Experts of a small language model.
Size: 17 layers, width 96, vocabulary 4882, 21.4M parameters.
Experts: 128 experts in each of 17 layers, 32 GeGLU neurons an expert, 6 picks a token, a softmax router.
Training: a variant of SOAP for the experts, 715M tokens, 6055 steps.
Below are experts of layer 7 (counted from 0) of a mixture-of-experts language model. Rows are named router (the router's row for the expert), gate (a neuron's input weights, with its number), up (a neuron's input weights, with its number), down (a neuron's output weights, with its number) and show model dimensions 0-95. Each number is 128 + 24 x the weight over its row's rms, rounded and kept within 0 to 255.
After each expert's rows: a language model's description of what the expert responds to. This comes from a sample of Wikipedia text that the model never trained on.

# expert 37
router [121 117 181 137 138 134 118 112  88 118 172 152 142  72 136  98 152 130 122 113 149 146 118 141  99 161  98 116 106 139 148  96 125 154 143 180 136 173 132 111 122 107 122 112 179 108 153 136 154 135 123 126 107 109 145 141 145 170 142 111 141 170 144 144 113 134 169 101 126 142 150 138 151 150 144 109 145 124  79 128  86 140 130 122 119 137 165 143 154 130 132 104 111 122 121  52]
gate0 [149 144 163 160  96 103 122 110  93  94 135 155 110 105 151 119 133 115 135 146 192 154  96 121 150  91 138 158 101 150 114 165 110 139 141 121 112 146 139 114 114 132  89 107 162 104 146 130 142 123  67 139  93 123 156 161 141 148 109 104  97 112 142 137 134  96 156 127 160 127 153 102 164 120 136  93 169 115 124 124 134 150 152 128 133 123 126 134 171 101 172  94  92 120 146 144]
up0 [105 127 125  95 170 148 121 139  84 142 130 159 103 134 111 141 133 126 134 113  93 157  85 131 122  80 154  81 106 176 147 113 147 138 148  93 101 140  84 162 146 122 109 117 139 171 109 128 168 109  84 122 157  92 120 129 120 137 144 120  97 166 145  87 102 129 123 121 109 102 108 155 125 136 150 119 143 105 124 103 157 103 147 131 111 149 188 136 139 129 100  95 141 145 135 104]
down0 [146  99 115 140 130 131 144  64 145 125 135 117 117 137 187 138  70 131 110 105  99 143 143  95  77 173 134 172 128 137 176 152 114 127  90 141 138 122 131 131 140 138 149 152 105 174 141 140 135 114 134 132 103 153 127 124 112 101 122 117 128 108 125 128 132 127 125 149 122 131 124 155 157  99 104 109 109 146 107  86  80 109 150 116 126 136 129 164  82 145  91 107  77 131  88 131]
gate1 [100  93 139 150 114 128 109 147  72  99 175 184 160 113 175 107 134  90 161 149 120 133 139 158 129 153  96 137 135 124 124 156 122 134  94 151 149 162 104 114 134 110 107 105 134 157 127  96 150 144 136 108 140  81 165 150 166 164  99 131 101 160 139 136 161 122 156 120 145 149 137 171 136 104 150 140 137 142 113 111  77 129 122 117 146 154 131 164 125 140 137 125 157 126 117 106]
up1 [161 121 153  95 149 134 121 142 118 165 113 121 107 148 133 124  79 124 118 112 155 114 121 125  84 148 130  93 132 140  88 108 108 161 129 152 118 127 152 116  96 128 114 140 162 121 113 139 136 154 127 156 116  82 119 134 108 140 108 103 153 152 120 130 197 121 171 131 119 105  98 142 114 124  92 165 118  86 186 121 130 104 142 160 100 133 115 133 167 130 133 127 112  81  94 178]
down1 [125 107  75 162 109 121 109 126 115 132 158 131 165 118 144 156 126 108 129 134  67 104 147 137  99 117 101 106 155 150 109 114 103 116 134 165 104 145 161 121 147 145 111 122 110 135 164 132 147 137 147  65 112 147 126  81 153  85 112 143 142 171 159 132 103  95 143 123 159 138 112 136 119 147 133 158 142 120 114  68 104 143 121 108 125 131 126 140 147 136 130 111 203 129 112 124]
It responds to: Word stems from arts, medicine, history and civic vocabulary, like art(s), med-al, agric-ultural, histor-, American, Democratic.

# expert 57
router [144 106 158 141 145 139 110 151  92 139 152 125 148 133 121  59 121 114 151  96 156 155 127 124 119 163 110 105 140 131 126 111 111 111 132 196 141 155 134 124 132 114 130 110 136 135 147 153 162 146 172 101 112 100 125 108 173 132 145  86 153 167 145 148 102 150 125 126  98 124 132  93 156 137 125 122 178 111 112 143 143 133 105  73 129 150 157  73 115 150 140 127  87 114 105 122]
gate0 [142 129 164 167 130  78 177 149 131 129 130  83 156  92 125 117 123 113 104 122 180 158 134 101 134 168 125 147  99 123 117 123 138 169 139 140 125 109 107 132 138 183 123  94 125 164 151 115 151 103 136 116 122 123 114 103 117 154 150 117 134 171 119 151 147 148 171 171 118 135 124  97 144 113  95 141 127 145 125 138 132 136  66 107 116 130 164 104 138 153 124 122 129  70 155 142]
up0 [105  98  93 124  93  89 112 122 140 155 130 114  98 170 129  92 160  82 150 106 148 136 143 126 141 171 132 160 138 118 108  88 109 110 124 155 169 130 131 125 120 113 148 117 130 150  96 116 104 126 183 114  85 186 117 106 136 164 141 102 119  96 125  82 124 114 130 135 131 158 138 161 160 115 112 162 178 132 127 136 130 139 138 169 124 143 117 114 141 151 140 111 118 145  82 114]
down0 [140 144 117  93 199 108 115 139 110 112 105 138 112 122 120 128 120 149  98 175  84 120  87 139 116 119 114 133 144 143 144 115 153 144 116 117 140 127 114 140 152  70 119 123 101 152 130 111 135 111 144 160 130 160 118 159 128 112 137 139 118  97 137 178 160  99 150 131 157 116 146  99 121 146 157 147 120  94 107 111  71 128  90 154  97  82  99 143 142 166 149 159 122  87 142 128]
gate1 [153 164 176  97 140 181 112 142  95 131 121 173 149 102 117  88  93 132 122 100 133 140 103 121 146 133 115 118 178 162 121 144  80  84  94 151 136 106 174 126 136 137 167 140 129 126 144 158  91 151 170 134  94 106 149 115 166 114 146 126 134 120 109 172 114 146 143 154  99 142 113 111 134 102 115 117 165  94 125 137 163 103 123 148 115 134 139 139 112 136 131 150  99 141 119 124]
up1 [117 112 147 119 142 134 145 114 140  99 160 155 159 123  79  83 105 119 160  94 142 103 148 162 157 118 143 139 163 156 124 124 116  58 121 109 160 126 137 156 160 129 144 118 141 146 136 128 124 114 142 128 144 121 164 112 160 125 137 144 157 160 147 170 112 126 114 107 122 127  69 131 107 134 164 153 132 146 135 160 111 114 103 121 101 181 158 116  97 117 128 107 151 119 136 191]
down1 [149  81 101 160 176  84 159 134  98 122  99 107 143 126 106 138 168 137 118 141 123  85 136 120 134 137 126 110 118  87 135 115 184 166 118 109 118 142 135 122 118  85 162 138 112 122 146 137 102 107 121  94 145 107  90  93 137 156 131 143 109 112 142 126 150 123 100  92 154  99 164 113 125 123 106 142  99 132 142 140 156 124 164 124 136 136  88 164 135  59 125 144 113 158 117 143]
It responds to: Official titles and organization words such as President, director, Governor, Committee, Assembly, plus endings like Honor-ary, Leg-islative, and table-row numbers.

# expert 42
router [117  89 152 122 150 172 114 143 124 124 144 173 135 142  83  86 164 165 164  96 119 128 118 150 119 137 128 109 125  73 138 140 157 175 155 110 162 131 176 117 137 122  79 116 146 102 131 135 125 131 126 136 126 131 148 149 124 148 161 122 112 112 160 161 126 154 114 109 121 121 171 112 132 146 172  93 155 130  79 157  86 163 137 123 144 137 133 117 172 141 143 137 127 122  99 143]
gate0 [117  92 153 118 158 173 166 165 155 126 127 158 171 140  95 123 186 112 156 107 115 154 108 128 129 140 143 105 180 152  78 135 125 109 156  93 189 133 139 115 127 134 138 116 124  88 115 169 126 140 130 168 130 140  59 120 134 132 132 131 112 116 137 180 111 108 145 127 158 151 130 137 142 145 120 133 148 130 123 153 119 150 176 130 119 110 134 120 138 104 154 141 115 104 127 136]
up0 [105 110 105 114 114 152 141 142  99 118 173 107 151  79 134  85  77 112 134 138 118 177 142 131 125  87 123 147 135 124 121 158 152 115 127 136 125 101 142 157 103 119 126  98 132 155 108 143 191 127 119 120 133 156 103 120 139 104  99 173 135 131 127  75 166  93 128 121 152 108 152  95 132 152 109 103 121 143 151 109  89 136  86 137 142 134 180 163 156 149 120 112 122 131 154 134]
down0 [161 111 174 102 187 101 131 132 153 147 139 128  92 130 150 163 118 102 135 175 120 134 180 146 124 119 145 143 121 103 121  95 158 124 119 150 150 139 104 147 103 150 137 139 156 120 122 147  96 156 116 135 132 131 107 162 121 139 149 113 147 149 107 142  88 130 146  62 149 159 115 132 149  97 132 118 135 120  75 125 178 118 174 125 136 145 106 145 167 129 128 167 146 122  99 146]
gate1 [168 112 128 144 118 129 156 134  93 110 138 161 158 133 124 114 128 113 126 110 108 198  99 126 128 110 122 124 108 122 138 174 172 134 124 137 104 131 136 149 124 125 123 139 108 120 154 142 170 142 136 103  91 111 161 182 130 134 126 139 127 140 119 125 147  94 103 113 110 150 135 104 208 141 152 125 138 155 142 135 187 147 174 102 169 118 150 127 109 104  94 135 103 130 164 110]
up1 [163 147  92 146  92  94 132 139 143 142 156  95 118 138 135 117 136 150 204 138 134 119  93 126 126 152 105  99 118 164 110 140 110 112 134 140 161 110 153 151 119 130 143 116 118 138  93 124 128  94 118 120 134 181 162 102 114 158 106 174 173 138 152 136 139 144 140 164 111 105 119 112 148  97  84 135 165 116 108  76  98 134 158 119 115 117 101 121 167 128 110 102 124 144 134 101]
down1 [100  94 136  88 116 103 127 106 101 150 145 124 172  57 111 111 153 146 101 132 135 158 103 135  89 167 138 130 139 133 131 177 124 107 106 132 142 125 140  94 149 162 140 166 175 108 147 112 100 134  94  92 105  93 143 121 165 117 125 132 114 144 109 116 144 123 128 146 125 100 100  85 103 132 138 149 147  97 104 139 102  81 105 110 140  82 121 141 126 106 117 156 104 120 126 114]
It responds to: The word as and similar "as"-type pieces inside words, e.g. known as, I Was, Wesley, Les, As.

# expert 30
router [146 127 113 134 130 140 107 114 114 156 134 142 182 107  78  66 134 119 161  85 130 188 116 136 133 172 115 113 123 132 124 111 124 120 179 138 149 123 122 132 139 121 106  95 127 110 150 130 154 158 163 112 112 120 150 121 183 163 119  78 128 132 139 122 110 140 123  98 108 107 165 110 143 170 125 110  85 101 112 136 105 138 102  98 142 135 136 128 156 171 144  99 101 131 107 123]
gate0 [118 173 114 149 111 172 169 118 123 135 128 134 133  91  98 113 146 120 153 109 128 121 140 113 134 117 123 180 117  95 118 103  94 129  98 118 142 147  99 139 169  87 120 102 112 101 139 118 152 122 160  89 146 136 101 126 155 136 130 115 168 111  77 143 170 149 159 115 137 162 151 145 185 154 152 120  64 116 135 127 115 134 109 131  95 125 159 141 130 119 147 141  93 144 159 120]
up0 [167 153 131 123 107 120 150 158 137 145 122 123  95 119  96 103 103 151  87 134 115  89 153 116 126 103 131 161 140 145 125 116 134 122 138 155  87 146 136 139 113 175 109 141 129 142 102 156 197 108 102 145 119 137 156 154 122 144 175 107 159 178  86 145 101 122  87 100 118  70 170 139 145 125 115 100 110 139 131 108 157 124 128 138 144 121  89 155 139  91 120 112 122 116 119 116]
down0 [137 128 128  83 113 104 138 137 144 137 150 120 113 168 158 109 126 127 153 112 140 162 126 163 121 159 138 145 108 132 133 101  99 119 116 103 139 136  93 147 124  94 168 121  73 103 145 107 110 170 120 147 120  87 112 107 105 108 137 126  70 107 166 130 110 140 124 132 110 147 137 100  59  63 137 115 131 133 123 157 100 144 130 134 133 142 113 141  94 148  96 150  90  93 146 105]
gate1 [143 127 142 152  94 165  91 139 113  74 128 109 132 123 147 106  96 121 106 127 164 155 102 117 151 108  88 156 121 140 114 164 134  84 152 109 119 137 107 114 113 110 107 161 101 129 113 116 141 203 138 143  99 130 131 155 138 131 104  85 116 122 108 150 163 127 132 132 129 144 129 154 115 181  92 169 151 128 104 182 118 119 126 144 141 110 173  97  97 103 134 147 131 125 126 125]
up1 [114 183  64 126 126  94  96 116 128 100 131 155 122 126 150 157 137 108 134 125 140 113 130 167 129 156 102 113 146 132 119 177 140 153 167 103 134 118 152 176 144 135 106 134 108 109 106 132 108 155 146 166  84 139 140 145 137  77 128 151 145 145 164 112 103 145 153 116 134 115 163 141  82 181 145 130 140 139 140 120  98 122 140 132 161 134 173 141 104 114 151 114  88 149 136 125]
down1 [135 130 156  92 125 130 144 164 139 176  58 125  99 119 145 129 154 164 135 157 160 119 124 120 135 153 117 150 186 172 146 106  93  83 129 108 141 124 110 119  90 140 119 119 134 137 116  93 124 120 120 144 159 119 120 120 116  92 146 144 140 122  92 135 131 123 130 143 157 124 107 136 114  56 120  91  96 140  92 111 104 120  96 113 133 138  85 146 131 157 161 157 140 149 128 141]
It responds to: Common content words, often after a modifier or was, e.g. election results, album names, played, used, built, released.

# expert 49
router [126 102 229 129 133 132 114 138 117 133 131 137 128 118 125 133 160 200 111 104 151 145 117 152  79 149 104 118 120 115 112 129 144 182 163 159 129 160 158 107 141  99 104 110 146 108 122 130 153 139 112 110 107  84 139 133 126 160 158 114 139 139 162 135 109 161 111 113 108 102 157 132 129 141 142 102 110 114  94 156  95 148 103 131 136 134 133 112 121 125 138 141 131  83 108 103]
gate0 [117 149 149 101 151 109 159  73 123 127 135 139 110 140 153  76 116 134  86 102  91 140 157 138 104 108 131 110  89 145 143 159 122 177 195 124  96 154 142 116 136 150 160  96 159 122 138 146 138 155 137 117  98 125 102 136 112 160 124 175 148 118 174 122 138 142 144 105  94  90 136 148 125 128 158 105 104 113  94 164 138  89 128 134 138 100 110 140 108  94 124 121 127 122 132 117]
up0 [148 127 118 155 136 141 108 140  97  96 177  79 133 140  88 114 115 181 123 141 152 143 150 130 151 184 135 117 147 162 148 114 139 115  70 139 150  96 106 139 169 120 106 109 101 110 144 136 141 105  93 131 156 110  99 140 100 118 105 115 100 113 133 135 143 109 108 131 133 137 104 122 156 164 148 155 183 139 125 114 117 143 128 147 132 135 158 147 155  94 159 144 157 133 104 179]
down0 [134 156 154 182  85 187 138 106 135 122 103 133 151 135  90 124 150 147 121  96 144 162 146  99 131 112 110 123 161 166  75 136 130 139 161 136 127 126 103 108 136 130 113 125 119 154 119 153 150 138 156 117 138 146 125 108 136 133 142 154 120 161 118 155 160 165 147 166  76 124 149 127 131 141 113 103 155 111 142 157 165  92 159  59 127 109 129 107 133 133 143 107 161 135 116 151]
gate1 [116 170 177  97 143 105 161 157 142 126 109 112  78  98 144 117 168 157 111 112 128 141 109 103 108 127 103  85 117 138 123  97 150 105 141 106  90 126 172 143 141 120  93 158 135 126  95 109 151 147 134  98 109  75 147 136 119 148 171 135 123 142 141 125  80 134 127 123  99 132 128 162  77 115 141 119 108 139 108  97 118 129 116  74 108 115 162 106 114 102 131 156 112 116 149 118]
up1 [146  99 149 121 141 131 163 107 129 118 113 140 123  71 138  95 131 147 138 115 134  89  71 170  98 164 144 123 162 100 151 143 130 101 127 124 121  90 110  99 125 177  89 101 118 191 140 113 121 138 166 108 118 121 141 146 148 155 126 132 123 179  71 144 125 109 121 109 125 132 113 125 147  91  91 139 140 140  90 127 128 117 138 140 122 148 111 145 139 116 102 145 119 131 126 185]
down1 [114 104 136 120  74 122 130 132 112 166 112 121 102 117 155 150 156 145 160 169  84 132 112 127 144  91 123 125 181 148 140 136 149 140 114 146 109 156 123 170 119 160 121 131 114 146  98 125 139 151 101 153 160 109 111 116  94 154 115 144 131 101  61 123  92 110  80 118 142 143 132 121 103 108 128  95 154 140 129  83 130 157 177 123 124  91 132 137 136 160 132 135  87  97 125 114]
It responds to: Inner pieces like ter, er, ian in butterfly, interim, median, plus table-cell numbers and first names such as Fred, Frank, Wil.

# expert 21
router [152 139 146 170 145 134  93 125  81 148 147 157 161 101  86 110 168 102 152  82 132 186 100 154 137 152 107  82 105 102 129 135 156 136 127 106 141 122 117  88 103 114  95 128 155 126 139 118 154 144 138 120 130 108 187 113 143 132 123 127 126 124 138 139 141 134 164 119  75  87 148 140 138 134 147 100 114 129 115 153  93 137 110  98 115 163 165 130 128 167 147 137 121 146 114 108]
gate0 [129 146 125 132 129 145 120 134 118 145 121 165 132 137 136 115 128 132 127 114  91 130 133 171 125 131 114 105  90 126  84 126 149 109 140 113  60 139  92 107 161 138 140 125 146 176 130 113 127 148 125  96  92 137 178 131 163  85 122 136 109 116 106 136  98  88 122 115 102  88 115  94 131 112 125 115 135  96 136  63 111 145 167  91 123 196 120 137 108 103 165 124 110 142 127 130]
up0 [161 138 157 127 102 107 166 141 151 144 113  96 121 133 160 174 112 175  95 146 112 167 153 114 129 145 164 164 113 118 170  99 147 145 112 123 152  86 125 136  99 157 146 162  86 121 150 127 120 143 144 102 135 176 126  90 116 149 155 131 146 137 131 105 120 120 170 128 152 107 112 102 102 123 112 152 103 130 129 116 111 142  91 111 167 127 150  92  83 140  97 128 128  89 133 106]
down0 [117 113 127 131 149 158  98 115 122 122 164 132 131 104 105  56 141 113 114 107 168 121 121 151 117 122 134 130 128 156 137 173 101  95 117 141 109 161  80 151 139 141 153 101  64 103 135 125 140 121 125 124  99 140 116 115 129 103 112 101 171 159 170 117 137 124 113 150 145 130 129 127  87 106 115 130 131 175 156 190 119  88 150 114 124 102 136 125 171 120 134  89 137 157 114 119]
gate1 [146  94  99 137 144 162 159 124 106 177 140 114 118  98 148 114 152 111 114  93 141 133  96 165 175  96 135  93 104 105 148 139 143 140 104  94 103 153 153 150 100 113 117 150 111 120 128  84 137  99 109 152 137 144 172 145 133 139  77  80 118 143  75 142 124 145 135  97 120 146 173 145 119 146 154 117 119 143 140 119 107 139 140 109 136 111 141 138  93 182 121 129 130 148 102 158]
up1 [166 167 138  93 144 155 157 156 164 119  98 141 144 127 124 136 129 162 147 165 170 167 145 152 118 108 105 146 168 117  89 159 143 100 104  94 151 161 116  93 120 149 145 139 112 122  98 128 145 155 107 179 182 156 154 123 137 136 122  99  89 136 159 128 111 109 121 133 142  97 165 106 160  96 124 138 126 123 131 127 119 133 135 134 131 169 127 110 149 113 128 141  66 115 120 111]
down1 [149  94 132 172 140 168 132  95 133 139 101 115 132  83 124 142 143 126 126 136  95 129 120  86 153 104 150 108 103 191 153 100 133 205 103 165 148 136 149 145 112 126  90 132 122 118 138 126 149  86 109 110 130 102 122 140 145 153 117  80  81 128 132 136 138 159 145 128 129 145 125  95 128 103 110  70 136 118 124 138 151 156 121 144 163 109 147 159 112 113 129 116 115 124 154 148]
It responds to: Units and measure words right after a number, such as km, ft, years, million, %, °N, minutes, plus season counts in sports text.

# expert 36
router [144  99 122 139 162 138 107 148  99 137 130 174 111 105 131 107 128 147 160  72 144 156 138 177 106 137  92 132 140 113 119 114 150 168 152 126 143 194 160 127  96 162 122 103 112 106 144 193 127 155  94  89 100 117 154 104 150 151 156 112 130 159 146 148 101 153 116 119 127 123 149  96 161 141 142 117 113 128 114 135 115 147 135 136 102 166 121 104 136 142 149 133 119 122  99  94]
gate0 [128 123 180 157  91 132 123 118  94 110 115 121 123 147 133 134 139 130 143  91 160 134 173 122 127 126 178 116 133 134 109 132 152 109 128 132 119 174 179  62 152 163 139 113 112 129 143 142 113 118  83 106 125 105 154 116 143 172 156 108 103 128 113 137 102 134  95 120 190 151 164 116 103 113 123 106 127  83 131 130 169 140 120 167 102 103 111 114 116 133 154 107 159 125 123 128]
up0 [111 117 173 150 125 127 144 126 120 115 124 150 167 122 154  86  87 112 129 112 104  73  93 100 162 143 106 131 120 104 149 151 147 154 127 126 105 108 113 145 161 124 138 113 175 120 123 152  90  82 145 122  90 133 155 139  81 114 101 140 156  91  92 129  79 105 116  89 136 133 158 130 129 137 108 163 128  90 110 138 123 106 109 119 174 149 125 139 112 111 156 110 121 169 147 130]
down0 [116 121 135 156 142 150  98 100 124  94 145 145 161 117 126 177  90 144 147 128 141 173 119 119 155 129 132 123 110 125 136 157 134  99 158  99 166 132 115 179 159 151 148 131  73 116 147 153  97 154 179 105 135 134 140 111 131 104 153 144 172 130 139 166 155 118 119 147 112 125 125 144 124 138 151 152 147 134 148  62 154 155 160 141 116 156 116 127 162 117 100 170 161 128 121 121]
gate1 [142 144 124 123 120 113 140 123 109 153 115 156  98 127 121  97 139 111 112 147 165 141 178 132 107 111  50  97 158 111 122  93 172 122  83 121 112 145 112 139 114 167 130 140 110 121 106 155 131 150 113 135 123 147 165 158 146 162 158 107 166 136 108 119  95 185 113 117 157 176 125 100 145 118  96 132 106 108 144 110 136 128 145 129 108 144  95 166 143 112 158 159 117 123 131  98]
up1 [136 113 132 152 135 120 102 117 120  80 124 100 135  89 120 151 176  99 115  96 178 134 123 132 101 121 126 150 134 111 152  84 164 147 139 140 114 157 142 125 141 117 146 148  75 153 132 137 146 104 107 107 112 130 145 124 114 135 182 126 100 147 145 109 134 184 112 126 183 129 112 136 127 155 158 118 150 145 147 115 160  86 133 152 130 131  82 121  78 104 175 120  93 143 128 137]
down1 [131 114 136 102 102 147 121 114 132 156 135 169 116 123 139 108 126 122 106 120 132 105 146 139 152 129 214 125  74 134 115 124 151  85 154 163 151 141 131 135  91 185  95 117 143 106 140  81 143 139 109 148 130 113 139 158 118 143 126 104  98 136 129 131 110 140 127 114 133  89 132 129 123 118  82 163 106 176 125 133 183 138 155  82 129 128 166 100 145 107 106 132 140 115 156 116]
It responds to: Starting letters or syllables of personal names, especially surnames after a first name, e.g. Marc, Greg, Thomson, J, Mc.

# expert 25
router [168  90 148 142 169 158 106 152 117 150 143 159 113 111 108 117 118 122 176 111 160 118 122 143 110 163  87 136 132 123 141 116 136 177 107 131 166 167 128  93 110 134 128 115 130 105 161 181 126 179 121  82 107 107 154 117 144 123 120 110 140 164 140 147 124 134 129 110 119 110 129  70 171 122 126 123 146 122 119 146 113 175 129 135 120 181 117  84 140 142 160 131 128 124 111 111]
gate0 [117 132  56 136 157 111 107 119 135 136 132 103 150  68  83 130  77 103 158  91 104 169 134  84 150 143 120 134 144 123 119  85  85 123 113 132 127 153 144 164  97 122 117 129 162 143 157 149 129 156 141 124 151 116 105 151 133 151 118 129 151 110 141 106  91 108 136  92 156 102 120 137 128 120  91 173 110 131 130 142 114 118 127 119 105 147 115 147 114 129 173 132  95 116  98  98]
up0 [103  80 163 122 125 199 132  89 137 113 123 123 125 129 169 103 145 146  91 111 154  89  71 125 104  93 121 140 115 137  99 149 145  86 113 165 150 119 101 114 132 117 148 129 103 136 117 117 136 105 101 130 111 140 113 132 141 178 138 122 105 149 122 146  97 121 116 139 139 120  93 102 153 141 182 114  98 100 158 117 132  87 150 100 139 118 156 129  99 149 129 134 107  96 141 160]
down0 [151 137 111  82 118 132 142 179  80 172 129 132 145 165 151 144 141 147 124 135  94 102 103 106 143 120  96 133 129 141 113  99 140 147 137 130 152 155 111 191 111  93  75 101 108  92 116 161 153 109  88  97 172 108 112 119 139 130 168 118 136 119 138 153 173 112 133  92 122  91 130  85 122 110 120 123 120 144 109 110 121 134 118 158 123  99 102 117 121 154 123 117  95 117 108 134]
gate1 [ 98 107 121 136 116 145 125 142 168 109 179 177 120 132  95 155 149 125 141 103  91 137 122 133 155 104 132 153 150 106 107 120 146 119 142 114 163 136 115 131 126 149 129 180 136 109 124 117 129 168 124 186 106  63 111 146 137 122 113 193 167 126 132 150 144 118 163  83 136 139 147 116 118 139 147  94 123  99 158  92 148 122 116 148 122 119  91 125 159 105 112 109 102 137 133 155]
up1 [118  85 154 153 105 149 118  98 139 115 156 135 112 137 100 154 174  95 170  96 115 152 138 109 136 137 171 121 128  92 117 116 122 142 136 125 173 129 126  79  99 122 113 118  76 129  93 124 140 110 168 116 164 119 125 128 117 102 150 107 109  88 177 133 150 112 131 137  80  91 145 133 173 103 109 129 176 113 140 178 140 116 140 109 138 130 132 121 164 109 123 108 144 140 113 136]
down1 [ 88 141  99 117 156 153 107 106 112 118 100 140 136 145 118 102 120 109 101 102 149 130 168 174 107 115 141 115 112 133  97 106 102 126 120 142 120 141 153 120 168 158 117 144 173 125 142 150 157 107 132 152 110 159 117 155 142 158 123 153 108 140 149 159 134 177 141 122 119 169 153 145 113 189 162 127 138  74 111 112 106  75 118 125 132  80 139 114 114 120 130 141 161  86 142 106]
It responds to: Single capital letters or Mc starting a surname or place name, usually after a first name, such as H-utchinson, McC-rum, L-aredo.

# expert 13
router [142  95 184 128 204 153 135 147 107 144 139 152 111 109 137 125 138 156 150 120 110 141 128 140  78 140 121 106 138 118 125 124 111 173 162 157 190 182 144 122 110 149  96 122 135 128 131 170 143 140 130  69 114 124 164 113 116 149 143 107 138 108 155 158 101 146 149 127 133 104 145 126 158 120 145 113 102 134  96 161 119 127 136 110 132 137 139 129 173 155 153 105 123 104 119 113]
gate0 [110 102 158 122 137  89 151 116 144 156 154 183  95 114 145 140 139  89 110 166  89 173 110 164 122 117 109 109 123 105 129 156 133 111 149 143 113 131 114  77 112 119 123 128 131 121 108 138 140 163 130 118 123 139 133 137 132 132  97 113 110 130 152 165 136 157 111 117 183 169 101 116 113 115 112  92 144 118 139 148 148 130  89  93 191 143 158 100 179 112 147  96 141 109 126 126]
up0 [128 176 181 151 120 142 138 146 156  93 110 102 145 164 181 129  81 137 143 150 107 148 134 136 137 135 172 103 127 113  93 117  99 152 150 152 130 156 128 136 153 101 151 133  68 133 137 132 166 132 114 127 175 122 101 114 136 100 125 116 149 108 163 141 118 172  96 102 169 121  99 117 141 160 144 121  98 119 137 139 147 150 110 107  84 137 142 131 126 105 111 122 101 129 156  94]
down0 [151 154 104  95 127 120 128 169 151 132 122 128 189 175 152 121 102 153 127 148 115  90 113 128 121 132 143 135 124 134 122 119  97 153 109 108 122 130  68 133  66 147 111 110 142 136 173 119 137 156 113 144 175 114 135 132 153  99 139 115 106 116 100 108 124 112 138 168 145 173 146 150 131 162 141 160 148 117  95 121 122 139 123  92 108 143 128 114 124 128 142 140 126 165 101  56]
gate1 [144 149 158 134 160 121 137 125  72 123 148  82 141 118 107 152 115 144 142 123 112 134 117 109 103 141 152 128 155  84 109 178 166 103 143 199 130 111 137 127 113 100 152 129 137 145 105 111  75 133 132 115 115 119 162 128 123 124 133 203 143 112 131 198 102 125 123 176 138 148 118 144 140  93 127 105 104 149 146 108 141 107 118 140 106 151 156 131 153 120 131 123 121 127 133 112]
up1 [122 152 131 129 122 148 137 117 163 142 104 105 156  81 107 101 157 113 166  89 141 120 106 204 159 101  80 116 134 108 128 109 139  88 106 127 148 139 170 119  99 116 112 114 117 145 121 121 106 134 125 127 116 168 113 188 143  97 166 135 146 145 146 111 143  93 113  97 141 136 103 142 113 122 105 124 150 155 104 119 119  94 110 130 130 114 127 151  86 103 166 165 128 141 158 110]
down1 [182 149 132 145 164 115 164 122 129 121 179  94 116 162 119 115 148 125 129  80  91  97 130 133  91 128 106 119 123 110 136 152 135 157 101 167 107 133 127 112 133 108 148 107 160 146 155 134 134 159 104 100 138 161 105 121  94 168 150 153 132 147 121 149 103  89 133 147 125 161 147 158  86 131 143 177 154 122 108  86  98  90 104 141 132 134 137 125  98  92 110 146 142 104 102 131]
It responds to: Capitalized first syllables of proper names, places and titles after of, by or a table bar, such as Mar, Mon, Jer, Sar.

# expert 62
router [167 108 126 126 116 131  81 148  95 127 129 161 180 119 102 128 162 130 148 117 131 121 117 177  98 119  88  85 147 108 141  64 139 157 119 138 131 142 123 121 123 154 103 106 122 114 165 136 149 140 181 113 114 133 159  80 123 119 153 116 147 138 161 153  79 168 127 116 123 110 119 137 156 136 133 142 128 118 117 150 125 159  90 129  93 134 161 124 128 140 159 179 116 106 106 111]
gate0 [107  86 121  95 176  89 144 155 111  67 105 146 122 126  46 109 142 128 124 109 123 120 131 152 138 150 147 152 125 130 149 103 149 147 115 103 150 122 165 124 125 149 142  95 181 123 109  89 133 176 149 117 130  96 148 105  99 103 149 118 151  86 114  96 114 119 126 119 173  85 112 103 132 122  95 112 125 127 142  92 126 156 121 113 111 143 104 126 136 135 141 134 132 119 113 143]
up0 [135 141  92 120 112 161 117 133 152 151 134 134 124 108 147 167 122 116 100 124 175 130 129 134  97 111 122 148 155 119 120  83 129 155 150 127 162 151 148 161 175 171 150 120 141 142 117 164 130 131 105 170 110  96 140 204 118 123 162 124 111 145 129 125 107  90 191 114 140 105 126 101 148 175  90 146 118 104 143  98 123 138 131 138 119 148 148 145 101 130 128 138 137  79 143 120]
down0 [121 115 102 172  99 151 134 125 122 142 143 125 161 117 149 128  79 166  90 110  98 181 133 143 123 178 150 110 106 104 146 148 133 149 155 106 110 133 135 112 123 134 121 125 113 131 123 128 113 151 133 132 156 158 135 161 127 109 111 165 121 122 150 175 125 132 111 135 138 107 136 128 113 141 107 131 205 104 135 137 161  70 142 155 122 152 170 114 151 152 117 123 131 109 129 198]
gate1 [135 129 153 112 120 117  81 107  81 140  90 139 154 120 120  99 125 148 159 153 161 124 125 144 117 118 126 153 169 120 145 145 156 118 130 105 173 156 140  93  98 139  95 102 102 117 126 102  78 119 103  88 165 150  97  88 134 165 120  83 147 111 139 145 132 132 149 135 146 158 106 137 162  89 126 125  97 187 101 118 144 134 125 125 164 128 149 142 148 143 127 127 154 172 131 138]
up1 [152 180 142 158 189 148 119 134 147 118 122 118 155 132 166  88 104 111 100  92  97 154 140 150 125  63 132 113 138  86  92 134 125 132 145 137 120  88 151 111 129  66 113  88 118 138 101 114 141 153 106 126 129 158 133 113 146 147  99 164 121 143 139 123 138 135 140 111 111 118 155  96 138 117 119 138 146 140 172  79 145 130 121 162 145 137 117 136 114 107 160 138  92 147 125 156]
down1 [127  74 127 133 130 130 151 159 107 156 141  93  97 114 160 146 119 130 144 179 136  99 157 134 152 171 109 153 158 132 123 135 121 129 128 109 138 128 126 118 140 130 113 106  94 128 160 130  84 107 112 134 131 127  89 138 109 152 163 106 137 143 141 114  91  92 139 186 116 119  86 160 171 119 116 104 143 128 120 118 142 153  93 135 100 128 145 173  74 112 137 167 181 129 113 137]
It responds to: Single letters and short fragments inside names, species terms and abbreviations, e.g. Lafourcade, weathercock, Sc, R.M.N.